From a checkpoint of a small mixture-of-experts model trained on Wikipedia: 96 tanh GELU neurons an expert, 4 picks a token.
Below are experts of layer 5 (counted from 0) of a mixture-of-experts language model. Rows are named router (the router's row for the expert), down (a neuron's output weights, with its number) and show model dimensions 128-191. Each number is 200 + 30 x the weight over its row's rms, rounded and kept within 0 to 999.
After each expert's rows: "comes before" lists some tokens at least twice as common just after its tokens as in all text; "raises" lists some tokens whose logits its average output raises strongly, later layers aside. This comes from a sample of Wikipedia text that the model never trained on. Tokens count by the router's weight.

# expert 38
router,192,204,204,141,194,169,268,221,137,195,220,213,191,220,191,180,166,204,195,189,195,102,179,211,164,121,181,142,209,236,179,181,247,186,199,258,190,220,235,304,183,264,234,210,205,163,184,171,203,125,147,197,188,228,192,220,151,140,217,238,206,192,190,193
down2,210,163,154,227,204,217,230,120,206,172,208,221,171,180,181,200,146,215,202,209,214,201,200,144,247,220,194,180,171,171,193,258,214,193,194,242,214,231,165,134,177,230,167,248,249,219,195,181,203,234,206,222,194,184,195,190,191,182,147,191,246,248,154,204
down3,245,199,185,199,146,192,161,204,211,198,232,218,238,164,192,222,221,211,221,223,184,176,178,175,157,221,181,250,219,124,207,215,168,164,203,202,199,187,170,157,155,214,181,197,191,206,235,157,193,250,187,192,222,186,225,220,196,213,181,184,170,154,200,187
down4,199,187,186,147,218,248,175,239,193,198,227,194,229,149,158,177,193,170,211,203,171,241,195,228,193,182,260,205,159,188,179,264,201,198,254,218,199,203,223,188,295,227,206,222,239,201,167,217,109,180,240,201,135,204,198,195,185,209,208,227,197,208,190,162
down5,211,180,221,231,210,221,176,161,195,186,218,167,201,157,180,204,219,228,214,217,146,175,246,243,208,227,228,253,170,141,245,145,181,181,234,154,187,145,236,267,233,206,185,220,216,214,224,219,179,232,250,193,182,184,149,171,215,176,221,254,242,230,176,158
down6,171,203,231,176,163,215,202,214,229,168,225,229,192,248,193,186,167,182,227,241,169,198,208,191,179,183,241,211,198,203,197,136,257,212,192,188,227,215,209,214,236,127,159,178,190,244,162,262,164,204,202,209,202,198,208,168,183,190,281,229,206,194,210,170
down7,175,208,234,190,163,179,188,202,166,163,192,199,200,188,201,215,214,209,205,181,197,161,160,190,175,216,232,201,222,209,243,171,193,189,190,246,183,216,183,193,197,181,190,164,218,102,175,249,201,233,157,244,205,209,205,237,214,248,167,187,257,145,190,184
down8,167,260,233,215,151,180,215,226,179,206,217,210,140,201,237,205,164,190,215,189,237,147,186,231,263,178,226,177,203,203,183,140,221,203,225,146,206,198,192,251,163,209,239,205,225,151,165,276,219,210,158,186,207,139,232,163,147,242,197,203,246,170,193,246
down9,183,194,150,160,208,217,196,234,223,204,161,199,147,222,207,279,222,219,228,211,203,209,198,182,225,183,222,267,189,152,177,172,242,198,193,217,214,169,164,257,189,159,225,174,265,168,173,212,162,153,172,195,212,165,168,201,200,232,176,226,197,219,213,152
down10,234,203,180,226,217,243,226,245,172,228,203,224,220,197,175,233,233,198,206,239,236,288,245,158,195,254,222,213,195,140,184,221,109,242,249,178,190,211,190,195,187,226,185,201,231,153,257,202,195,201,224,118,182,197,162,210,178,230,199,190,165,235,188,197
down11,152,202,186,202,185,141,204,213,191,201,207,183,219,234,250,123,133,228,166,257,165,212,144,223,235,202,187,213,197,204,160,131,253,167,207,236,192,153,186,167,199,140,227,182,181,177,260,159,215,167,232,164,220,201,230,179,176,247,238,142,180,177,162,151
down12,195,233,171,217,192,214,188,176,203,219,199,232,213,178,194,248,258,247,233,189,165,188,186,186,196,229,224,152,165,214,184,209,193,210,163,186,223,162,176,139,178,181,163,225,157,230,199,219,164,285,170,245,198,150,202,203,193,210,222,248,193,182,196,184
comes before: " |", "|", ":", "–", " \"", "  "
raises: "omo", "ered", "ows", "ril"

# expert 22
router,190,140,233,160,192,158,257,239,125,199,207,221,192,234,198,144,164,192,248,134,228,172,204,177,199,154,201,95,221,250,195,192,188,220,200,217,183,224,216,199,218,229,235,202,121,170,160,189,202,208,135,233,209,222,186,242,125,180,215,219,197,214,185,162
down2,156,207,145,203,157,181,216,200,222,226,165,191,162,157,195,210,169,180,176,190,201,186,159,245,198,230,242,171,251,187,204,151,150,228,179,232,228,124,175,177,254,215,173,238,154,238,176,235,188,173,227,173,232,177,174,185,200,189,202,267,273,191,174,182
down3,227,222,201,226,200,179,210,247,194,161,251,238,192,169,184,147,190,191,134,210,195,161,171,190,154,205,191,219,181,139,197,167,204,217,199,203,222,167,193,160,191,190,187,213,196,195,224,220,247,174,181,276,149,221,224,177,223,232,220,223,185,212,188,157
down4,170,174,228,216,173,208,240,234,230,200,174,226,176,144,197,226,174,178,232,173,238,276,246,234,206,235,231,159,203,204,176,176,217,184,217,211,183,223,225,240,204,181,189,237,189,211,125,161,167,200,235,202,164,273,241,219,148,202,169,194,153,203,208,215
down5,244,168,192,211,190,208,161,145,227,205,244,216,176,209,180,173,215,225,181,206,196,166,216,254,188,204,169,210,255,230,203,254,225,190,192,203,246,191,140,143,244,274,227,167,223,204,182,197,229,203,235,219,182,195,196,161,202,259,157,209,206,230,185,259
down6,199,131,227,228,202,200,202,150,171,216,197,222,224,212,257,196,178,148,185,183,196,198,235,202,208,219,257,193,171,199,234,221,138,171,199,279,210,207,163,193,256,227,201,215,203,164,193,161,255,159,194,197,156,229,214,186,261,228,239,173,211,150,182,232
down7,179,172,189,221,187,188,191,170,186,165,248,220,197,219,169,188,201,229,139,156,236,211,200,222,231,276,174,191,170,159,174,199,181,190,199,201,212,234,212,221,183,163,231,231,248,228,177,226,158,167,196,201,204,226,208,117,192,215,176,207,218,190,223,244
down8,232,202,236,160,144,172,218,219,165,169,198,205,147,117,192,169,199,226,216,169,213,167,207,208,245,196,222,196,196,139,200,218,207,221,211,169,216,260,179,188,187,252,208,238,206,266,169,217,196,244,245,254,200,196,211,187,180,117,199,206,213,240,203,221
down9,205,149,171,210,172,150,214,236,180,217,180,203,144,194,206,219,197,191,207,147,173,139,218,157,190,132,229,186,159,175,219,206,233,158,228,196,207,233,233,244,215,234,235,206,155,163,168,249,207,180,232,169,188,237,207,205,162,190,237,193,196,211,173,220
down10,145,159,211,168,158,207,211,229,205,201,151,212,162,191,177,185,190,182,157,168,256,228,220,239,200,248,214,159,183,221,220,200,183,173,182,195,168,179,192,185,188,215,203,173,137,154,217,197,236,174,203,183,211,187,217,207,216,204,204,219,156,186,221,205
down11,178,128,203,190,187,229,219,169,153,187,171,123,133,192,165,227,193,239,256,165,171,206,194,185,231,235,203,178,175,186,226,181,276,176,192,212,177,207,153,206,230,235,272,219,202,185,223,213,205,183,180,188,207,189,204,176,182,189,151,211,177,215,191,179
down12,227,222,213,293,226,143,236,178,159,217,194,211,262,208,168,186,153,205,201,214,204,203,205,208,190,215,195,258,238,186,219,184,231,189,219,155,200,167,252,216,177,272,209,251,203,223,235,213,207,153,236,233,217,149,160,240,194,208,152,254,237,219,204,129
comes before: "|", "-", " place", " medal", "est", "ivers"
raises: "”", "ater", "urt", "unct", "tt"

# expert 62
router,218,233,222,161,212,175,259,240,154,199,222,235,208,223,172,183,174,209,202,163,166,198,177,169,188,163,213,207,207,207,177,159,200,202,193,227,207,187,174,211,192,258,268,170,188,188,154,173,210,212,158,220,194,244,123,219,151,176,192,212,249,207,179,187
down0,241,238,233,197,224,142,170,175,183,184,175,270,205,191,196,209,209,183,197,209,253,180,163,189,143,252,171,201,128,199,241,204,214,188,212,211,223,221,246,184,223,157,152,179,149,236,228,179,184,190,213,178,182,190,209,196,219,139,201,194,224,150,180,175
down1,139,233,184,190,225,191,186,181,165,170,237,186,227,212,217,153,185,222,181,169,171,191,152,213,214,167,226,198,233,235,197,200,204,226,184,203,231,155,206,206,226,265,202,197,265,189,239,175,278,160,238,235,213,195,206,204,206,175,242,210,147,219,215,238
down2,256,162,184,155,199,161,215,243,199,222,216,207,133,157,232,145,258,170,178,199,247,192,186,202,209,231,236,202,186,165,173,200,205,218,199,161,228,232,199,216,165,201,230,237,145,166,164,155,138,212,262,183,221,209,220,174,226,170,229,211,228,195,219,245
down3,203,219,226,252,214,233,216,194,189,190,164,261,227,219,212,184,201,166,166,211,192,189,220,166,207,204,196,240,186,177,168,204,232,222,225,181,237,229,173,176,257,156,176,179,210,224,210,179,228,241,202,219,229,234,186,161,209,234,188,214,218,248,208,232
down4,190,208,226,230,223,180,203,165,145,250,153,213,217,114,209,218,180,243,205,184,230,126,182,204,188,234,223,238,201,185,199,148,204,169,219,168,156,173,235,216,180,195,196,235,227,163,180,221,188,201,206,201,184,183,206,197,174,228,211,226,279,247,167,228
down5,212,188,214,203,199,246,238,218,182,175,205,157,223,142,198,226,142,202,201,167,217,150,211,212,178,198,177,198,190,232,201,202,222,242,203,183,146,169,195,194,205,202,213,196,215,189,172,212,164,238,180,198,199,178,214,170,131,194,168,215,225,226,210,160
down6,165,226,210,210,172,192,194,223,228,273,177,173,197,252,192,196,135,224,207,175,231,160,189,154,184,254,196,186,174,158,166,196,203,219,159,184,192,213,185,211,191,192,237,229,241,183,199,254,162,168,192,223,163,207,193,225,177,193,197,248,148,224,208,210
down7,225,142,206,185,225,210,236,229,202,219,179,178,199,224,190,219,231,212,226,141,287,192,162,208,153,215,238,174,243,231,161,185,219,165,192,201,206,222,217,177,246,173,155,191,198,189,255,156,205,166,234,203,200,161,240,201,210,230,254,242,206,138,220,211
down8,230,192,195,209,165,200,204,198,239,233,153,175,260,175,159,165,232,212,191,194,158,180,185,203,220,185,172,201,233,178,238,182,204,259,211,232,178,238,204,202,207,241,194,168,187,217,222,242,173,174,161,234,198,177,240,174,212,227,189,182,202,222,156,225
down9,190,189,214,208,169,187,168,225,213,229,205,200,227,212,206,149,208,182,198,240,222,181,196,187,211,183,180,187,252,177,155,134,221,251,228,208,215,211,189,190,252,245,168,162,170,199,213,161,156,230,195,219,167,153,217,193,220,191,201,234,201,199,202,204
down10,208,148,175,235,215,213,179,196,228,166,144,230,210,207,149,169,175,188,222,204,178,195,170,234,227,179,245,184,164,209,221,167,197,174,224,196,236,154,205,230,247,211,198,252,159,198,216,220,177,242,147,254,177,205,180,171,181,136,202,132,205,198,198,198
comes before: "=", "\n", " the", "\n\n", " of", " to"
raises: "list", "rod", " Philippines"

# expert 47
router,223,263,226,189,243,162,248,212,116,178,226,205,148,219,209,166,171,199,219,148,180,201,217,159,208,180,206,211,169,205,146,186,183,222,199,186,201,225,199,219,201,235,250,199,158,210,197,173,235,219,167,163,247,218,124,234,178,220,212,178,194,235,180,174
down0,169,200,220,247,155,190,197,213,214,186,196,224,166,184,210,183,206,198,231,224,249,211,205,229,211,169,246,195,190,235,230,235,253,197,165,201,187,236,121,178,179,216,183,209,208,203,211,169,221,206,150,245,214,217,249,204,205,190,210,173,141,211,200,177
down1,243,194,208,212,198,200,134,186,218,149,193,232,170,227,210,223,212,202,179,170,201,186,276,168,187,234,198,214,186,181,212,240,179,167,207,194,206,181,114,174,242,226,186,183,188,173,162,161,203,199,187,203,230,233,235,172,201,199,209,215,194,182,183,173
down2,198,213,185,235,158,204,204,192,205,240,184,184,242,198,232,191,187,170,194,218,176,238,251,183,228,200,254,228,232,181,232,150,238,205,135,186,191,263,228,203,194,218,215,195,212,176,235,159,214,213,223,262,180,175,149,202,213,200,196,201,176,250,222,262
down3,207,155,218,198,210,193,136,159,196,212,230,193,218,219,159,162,192,248,186,203,152,250,199,235,154,184,180,159,174,202,220,174,162,180,238,221,231,186,240,238,303,198,145,210,220,233,209,252,172,205,217,177,200,172,197,192,192,201,241,241,228,225,214,242
down4,246,206,174,242,201,210,214,203,160,219,207,292,206,261,166,230,223,172,197,198,177,249,172,157,161,218,259,202,193,203,146,171,192,205,203,245,222,233,236,202,209,190,211,225,214,180,213,214,196,172,202,245,191,245,195,253,190,228,230,204,267,188,195,257
down5,209,188,196,202,211,187,247,243,195,188,204,215,176,170,190,161,179,184,207,219,196,269,199,184,208,233,200,231,185,195,222,177,187,225,229,218,189,150,246,235,190,203,225,242,205,201,179,203,210,235,200,226,194,246,250,254,246,204,221,223,192,171,194,296
down6,208,186,213,207,174,200,218,233,227,164,168,248,201,253,165,210,249,148,181,192,212,216,185,206,207,196,173,233,199,198,125,211,192,205,156,166,198,131,247,136,101,182,220,145,223,216,220,200,191,227,195,162,195,258,181,232,144,229,185,213,221,215,189,177
down7,195,206,225,173,142,229,252,218,205,224,237,198,162,213,164,159,150,204,162,182,230,227,204,208,213,224,211,201,215,245,184,177,193,204,170,207,189,231,236,210,151,147,248,182,189,232,176,215,165,173,207,196,178,150,148,215,155,205,190,186,171,130,227,200
down8,228,196,207,170,219,193,188,205,193,153,184,211,213,207,166,233,219,192,168,193,194,180,237,151,164,125,204,248,215,117,124,260,205,207,228,227,217,203,223,201,153,185,169,245,245,133,235,202,205,188,207,213,183,250,156,211,197,191,223,240,162,176,224,197
down9,179,211,203,203,196,186,217,194,221,178,220,166,178,185,156,220,203,160,219,209,197,265,153,146,152,192,203,198,161,176,200,174,196,163,257,130,171,228,166,207,205,236,229,218,188,192,167,177,175,184,176,192,259,182,208,237,143,207,194,243,171,191,203,224
down10,213,199,154,181,245,177,230,196,154,216,193,141,235,196,187,189,195,208,142,246,183,203,206,209,166,145,184,188,194,174,179,176,166,200,198,167,160,152,275,212,164,220,241,195,262,209,231,211,211,211,238,134,238,185,201,156,204,208,238,209,226,255,156,224
comes before: "\n\n", "s", " The", " In", " He", "\n"
raises: " Other", "”", " MPC", "Scientific", "]", ")"

# expert 45
router,172,204,223,169,171,185,245,227,174,190,176,188,197,212,177,161,179,193,210,167,201,157,201,139,194,185,180,173,231,164,187,189,221,244,174,199,182,208,196,209,179,239,282,174,153,177,169,164,280,207,128,188,204,209,184,221,148,171,182,213,194,219,182,183
down2,192,224,203,210,225,218,187,162,228,161,176,164,234,236,235,217,236,236,203,139,247,202,187,183,180,173,184,216,171,239,189,174,208,180,221,185,197,216,149,202,165,228,234,206,223,236,217,161,168,184,151,185,204,159,148,221,184,162,242,192,204,207,195,218
down3,142,194,197,121,192,175,213,219,212,226,273,211,217,164,161,203,173,174,214,199,219,201,233,131,208,169,221,278,209,227,191,265,202,212,184,192,209,174,158,219,215,204,242,224,191,183,195,192,180,185,208,146,239,185,186,170,225,248,231,261,200,225,200,195
down4,133,162,208,174,180,197,197,202,189,158,185,192,250,204,197,198,218,209,203,214,165,177,215,179,196,203,239,227,172,195,212,186,271,157,195,181,182,213,214,124,160,213,105,186,204,231,226,236,194,225,203,198,225,190,186,184,215,211,182,192,174,214,203,270
down5,219,189,184,237,203,179,193,208,249,130,167,226,185,204,216,171,188,195,172,165,196,205,181,216,178,198,224,197,156,245,182,176,219,230,196,198,207,187,299,158,224,219,170,169,149,179,181,194,257,236,229,228,157,195,230,231,241,178,229,184,224,207,218,165
down6,223,209,235,212,218,173,141,162,219,167,199,210,181,166,189,207,201,229,190,165,209,158,181,202,211,174,209,214,205,214,168,177,249,224,205,231,155,163,197,217,258,185,182,203,188,217,195,270,205,187,195,211,218,154,161,188,204,216,253,186,170,185,222,229
down7,214,246,216,171,230,180,199,207,226,218,207,188,195,265,253,193,216,201,191,170,196,149,192,209,219,247,210,146,192,165,208,172,207,238,157,176,201,213,164,296,226,142,176,204,185,221,202,155,229,189,214,159,182,229,180,161,225,222,202,230,200,213,202,209
down8,176,195,212,155,163,209,236,283,164,231,202,208,201,195,188,182,211,219,186,141,198,162,242,233,150,221,228,242,184,217,196,239,272,191,178,248,245,224,265,186,222,244,237,193,180,210,207,203,214,230,251,220,199,190,190,198,188,183,170,250,201,202,198,163
down9,259,194,193,188,232,190,214,193,213,137,168,237,179,231,249,188,204,201,172,210,161,238,234,213,181,231,215,163,193,189,220,136,197,245,188,181,234,160,234,202,234,201,236,157,193,181,207,202,195,179,176,182,227,144,226,237,230,196,204,240,193,205,235,210
down10,230,208,208,188,207,221,229,210,195,275,198,228,212,225,143,248,212,197,199,217,219,236,182,138,206,128,217,234,211,190,204,164,210,189,166,209,215,197,177,246,165,239,200,192,219,209,233,244,186,244,190,253,167,206,268,170,165,154,218,230,212,221,220,240
down11,207,239,197,215,184,210,138,173,180,214,190,241,190,218,214,209,144,173,207,207,180,188,127,152,219,215,198,242,219,237,210,207,273,219,216,190,211,221,141,211,211,223,200,227,200,151,186,200,185,142,233,175,182,222,205,182,151,222,116,198,182,220,223,173
down12,205,179,214,196,211,234,225,192,223,222,182,198,183,184,156,177,196,179,266,168,191,214,226,131,209,201,217,220,190,182,180,248,200,190,240,194,236,216,192,166,223,217,230,211,233,234,205,177,176,189,268,238,224,199,261,186,156,218,197,271,209,244,216,196
comes before: "|", "-", " List", " also", " Born", "up"
raises: " Died", "]", "”"

# expert 58
router,205,185,316,163,163,171,251,239,165,212,215,220,229,226,212,169,168,176,222,171,202,150,189,206,202,180,149,189,204,202,206,143,184,210,189,173,206,196,184,253,196,233,243,206,167,190,179,214,246,191,157,207,199,236,170,230,149,156,232,188,184,221,177,152
down0,235,206,191,217,191,216,186,172,242,194,200,193,232,240,197,168,252,216,188,152,238,207,179,143,203,198,245,187,225,229,201,167,175,214,162,205,217,194,160,229,189,165,180,213,250,227,230,193,244,208,222,139,197,229,182,188,220,229,205,240,199,237,205,231
down1,185,210,240,229,244,235,190,161,167,238,198,156,192,202,254,184,230,225,233,192,219,223,191,198,200,198,195,257,208,217,242,168,217,202,213,170,269,178,182,216,218,196,204,191,218,233,203,185,183,195,192,271,212,192,226,222,207,210,209,219,145,167,226,164
down2,191,183,239,196,233,220,226,219,223,194,198,187,186,241,214,190,199,186,156,263,207,211,199,208,231,259,235,244,202,170,210,223,218,204,186,195,145,191,261,205,214,175,154,201,212,170,199,209,164,214,178,139,191,188,227,191,179,200,184,190,216,235,172,158
down3,182,192,209,229,207,254,205,198,209,233,177,242,209,229,140,186,219,162,189,212,181,216,183,182,233,213,212,174,201,200,189,172,224,190,159,193,175,188,206,289,198,212,229,230,146,228,193,180,217,145,189,203,187,248,187,187,197,221,204,190,192,213,211,230
down4,215,224,193,203,150,204,244,211,185,189,199,227,194,227,174,189,210,203,176,187,233,157,156,191,195,158,159,212,162,168,235,206,209,223,172,203,229,200,149,164,191,228,177,125,214,216,252,276,214,235,238,218,162,196,188,178,173,208,230,184,186,216,166,207
down5,208,177,218,181,192,196,220,190,185,219,181,197,178,224,207,228,207,198,177,163,163,224,180,206,124,195,177,160,157,169,162,195,240,209,235,249,212,160,196,237,223,205,153,218,217,219,234,218,174,247,206,167,178,161,192,166,164,145,235,137,180,145,171,170
down6,173,158,218,182,213,179,188,140,163,202,245,228,179,169,230,212,245,196,120,218,262,244,192,200,205,200,238,197,170,149,210,211,197,251,209,168,203,286,154,195,217,176,150,211,250,194,176,185,224,169,203,200,192,230,202,224,203,173,210,181,186,205,174,255
down7,176,199,179,230,238,181,170,212,158,183,174,213,179,230,187,219,222,183,204,180,220,276,186,214,169,174,226,171,178,153,210,175,166,225,189,175,234,243,181,189,177,221,146,148,211,221,263,233,218,184,185,165,226,186,142,248,267,201,160,214,161,207,180,209
down8,188,143,231,214,217,213,195,200,224,202,227,226,232,200,168,212,200,200,171,190,185,231,216,152,206,182,224,222,209,216,197,157,157,211,257,177,287,239,153,199,231,180,216,243,218,182,212,216,201,206,228,199,189,198,158,236,139,188,218,247,199,214,227,255
down9,211,223,190,214,205,184,192,202,188,177,247,154,196,164,192,162,186,210,225,209,209,142,179,196,230,188,229,237,226,174,231,168,205,205,90,209,214,179,211,231,170,180,197,226,155,212,143,185,232,171,206,202,144,224,171,202,184,236,209,155,205,210,204,196
down10,207,177,171,163,202,266,145,211,160,201,190,209,166,159,162,237,224,207,151,198,200,148,215,172,173,205,289,225,213,189,193,227,194,163,207,213,168,185,197,163,241,233,169,203,239,167,196,219,208,206,179,236,226,202,234,166,206,196,238,218,241,166,183,200
comes before: "s", "ing", "ed", " of", " and", "al"
raises: "ened", "over", "s", "ed", "ing", "er"

# expert 18
router,208,235,255,143,195,154,234,221,170,179,254,196,188,210,168,185,171,209,214,179,201,148,166,207,220,146,181,210,177,201,187,212,219,222,192,228,210,205,229,265,198,255,231,210,172,186,173,221,209,214,175,174,183,232,139,248,110,164,191,193,193,220,164,173
down0,145,214,163,184,218,217,213,207,183,158,200,165,253,254,220,179,189,183,172,239,214,249,245,200,214,180,191,195,183,248,201,199,224,241,177,218,272,236,154,251,181,206,221,202,134,201,229,219,182,193,225,196,186,214,186,214,216,242,211,270,198,206,157,155
down1,263,189,220,205,198,197,227,292,205,178,166,238,262,206,196,211,232,204,196,186,213,158,191,193,165,213,184,156,176,231,174,180,225,208,229,218,179,250,245,238,196,168,226,190,203,212,194,202,249,191,189,221,233,203,224,184,240,207,164,213,178,185,184,212
down2,172,200,213,146,214,179,173,199,159,228,218,204,215,209,207,147,166,160,197,177,154,165,232,203,197,161,224,177,209,185,204,203,186,174,188,209,248,231,201,248,235,204,132,161,219,218,165,184,176,187,216,201,187,160,185,184,179,240,207,202,191,212,203,226
down3,219,190,232,236,223,233,192,176,184,207,209,205,217,173,171,176,203,229,145,227,191,203,212,228,211,248,202,209,177,140,281,191,264,162,156,212,209,208,174,152,186,247,169,146,185,204,206,229,212,197,198,215,206,179,182,216,215,157,231,234,247,186,189,143
down4,210,188,189,217,176,233,206,190,258,232,182,169,205,172,226,199,210,183,180,145,185,259,194,168,183,220,213,278,189,196,190,185,198,202,233,256,187,234,204,209,213,200,230,147,163,197,209,178,225,234,273,152,253,219,234,185,214,187,181,164,236,151,225,209
down5,217,166,176,221,223,195,197,176,209,216,225,228,198,232,149,198,255,177,184,158,231,201,188,196,212,212,230,221,187,145,191,200,124,142,191,215,248,187,252,165,251,202,191,214,221,183,213,230,186,219,210,230,194,241,233,206,219,207,225,212,191,236,209,159
down6,192,190,173,139,187,224,235,202,296,139,231,220,177,194,234,188,204,189,165,196,178,195,206,221,203,170,154,160,178,226,147,224,177,236,179,204,154,224,202,195,220,184,256,230,188,191,191,182,231,153,155,203,189,246,221,187,233,185,247,151,194,199,182,220
down7,178,193,265,135,223,186,211,222,215,187,190,195,221,151,147,212,201,205,146,228,160,172,171,217,156,171,253,192,223,162,224,199,249,225,192,240,171,267,191,212,195,230,207,223,172,205,185,192,204,186,215,205,209,151,157,112,175,212,164,184,195,222,188,161
down8,209,166,241,202,189,220,222,197,194,256,209,215,201,209,224,184,203,259,207,232,184,227,168,208,198,176,185,178,225,251,256,147,132,182,213,162,175,185,190,232,215,209,187,172,212,230,158,209,227,254,190,204,208,183,218,183,183,161,222,173,210,225,195,187
down9,230,221,228,255,212,182,228,220,205,144,155,174,166,252,214,197,208,209,185,190,177,260,221,143,236,264,183,200,223,144,213,262,208,167,248,232,185,211,213,223,162,190,172,238,248,192,179,215,134,205,184,191,197,264,155,236,235,232,183,218,246,163,205,227
down10,235,287,227,218,249,219,177,247,178,242,192,193,224,203,205,184,188,217,178,240,257,213,201,201,205,221,257,175,234,202,217,203,197,228,186,218,244,236,210,212,204,142,203,146,183,201,205,166,208,168,194,153,211,177,224,206,198,197,196,190,141,253,197,219
comes before: " |", "–", ".", ",", ";", ")"
raises: " Succeeded", "”", "°"

# expert 34
router,216,180,213,200,196,152,211,216,182,177,263,208,209,244,155,165,183,187,190,193,179,184,211,222,142,147,198,182,201,158,169,203,232,249,228,204,222,212,146,208,209,207,203,215,155,202,183,229,241,185,193,234,151,252,132,214,160,178,238,282,190,238,184,177
down0,208,213,219,195,127,172,178,185,191,169,211,202,185,206,215,202,244,194,234,210,224,244,183,233,235,138,201,212,189,220,213,182,194,147,125,180,191,208,201,216,169,188,205,209,202,207,232,129,152,156,228,149,155,221,186,214,153,229,213,166,177,209,198,188
down1,172,184,189,203,232,214,241,106,200,226,169,181,229,184,186,171,190,240,186,177,208,198,262,210,233,232,238,218,172,167,230,203,154,197,125,210,226,178,245,201,199,254,179,200,204,248,213,175,181,191,161,167,241,204,169,233,191,198,189,146,253,235,200,209
down2,230,210,213,231,198,199,205,148,230,189,218,189,234,211,135,167,216,218,202,231,196,180,179,218,164,227,196,158,216,181,235,203,210,275,179,198,197,218,253,174,175,191,192,174,215,197,219,195,230,217,236,211,222,224,181,195,193,153,193,185,276,199,175,183
down3,198,194,291,231,183,142,195,172,216,196,184,241,224,222,222,220,247,209,218,175,217,181,216,159,226,199,201,209,198,202,213,183,148,180,247,212,175,216,277,205,221,209,285,222,168,263,133,207,190,199,197,171,206,222,183,215,215,165,155,199,199,201,239,144
down4,228,227,198,165,160,181,148,252,220,197,184,238,175,253,282,241,242,204,233,265,203,193,212,301,201,230,176,158,212,203,184,207,179,183,241,219,176,199,188,203,215,186,232,174,227,223,203,201,199,176,191,205,173,234,220,214,208,199,256,219,150,224,201,174
down5,198,156,193,211,201,212,166,193,187,200,165,192,221,227,122,231,204,203,208,159,146,191,246,147,165,236,128,234,189,184,172,171,204,229,207,254,201,174,185,217,263,204,148,176,212,183,272,216,191,195,166,177,196,201,184,170,246,257,210,211,149,147,230,197
down6,166,156,207,182,106,196,235,200,208,213,238,195,209,188,302,177,252,181,194,212,147,241,213,221,209,238,208,172,160,226,188,206,173,181,233,205,188,226,213,217,152,224,249,214,228,186,212,198,208,217,170,223,173,227,182,191,200,217,219,187,242,183,200,193
down7,198,162,195,204,203,211,169,229,220,238,191,196,159,212,226,158,203,197,239,196,191,160,160,199,232,218,208,163,208,197,156,180,178,195,157,167,190,222,189,163,213,192,180,248,227,200,222,226,194,168,179,174,202,192,256,168,170,200,202,233,177,200,134,220
down8,253,198,206,239,206,196,183,242,182,190,228,250,206,190,227,207,231,172,204,227,210,160,182,175,187,148,175,185,191,190,189,165,235,176,187,191,256,220,165,200,197,162,155,187,192,217,221,195,180,223,186,160,180,290,199,203,196,220,176,235,144,166,223,199
down9,229,181,181,152,158,163,203,181,182,257,185,188,187,197,158,203,180,184,256,199,219,252,162,220,233,161,199,169,189,148,244,201,181,180,245,206,174,199,135,139,213,202,212,188,200,221,214,236,193,193,223,205,199,187,206,156,199,222,177,203,198,191,195,197
down10,150,199,181,213,225,199,163,164,206,191,190,251,270,228,251,225,213,251,205,202,214,176,212,201,204,144,151,227,181,223,196,156,140,225,222,203,204,201,231,170,187,174,178,221,158,215,190,246,155,220,154,193,225,199,181,236,215,209,186,225,240,210,173,198
comes before: ",", " of", " and", " in", " to", "on"
raises: "ary", "pur", " centre"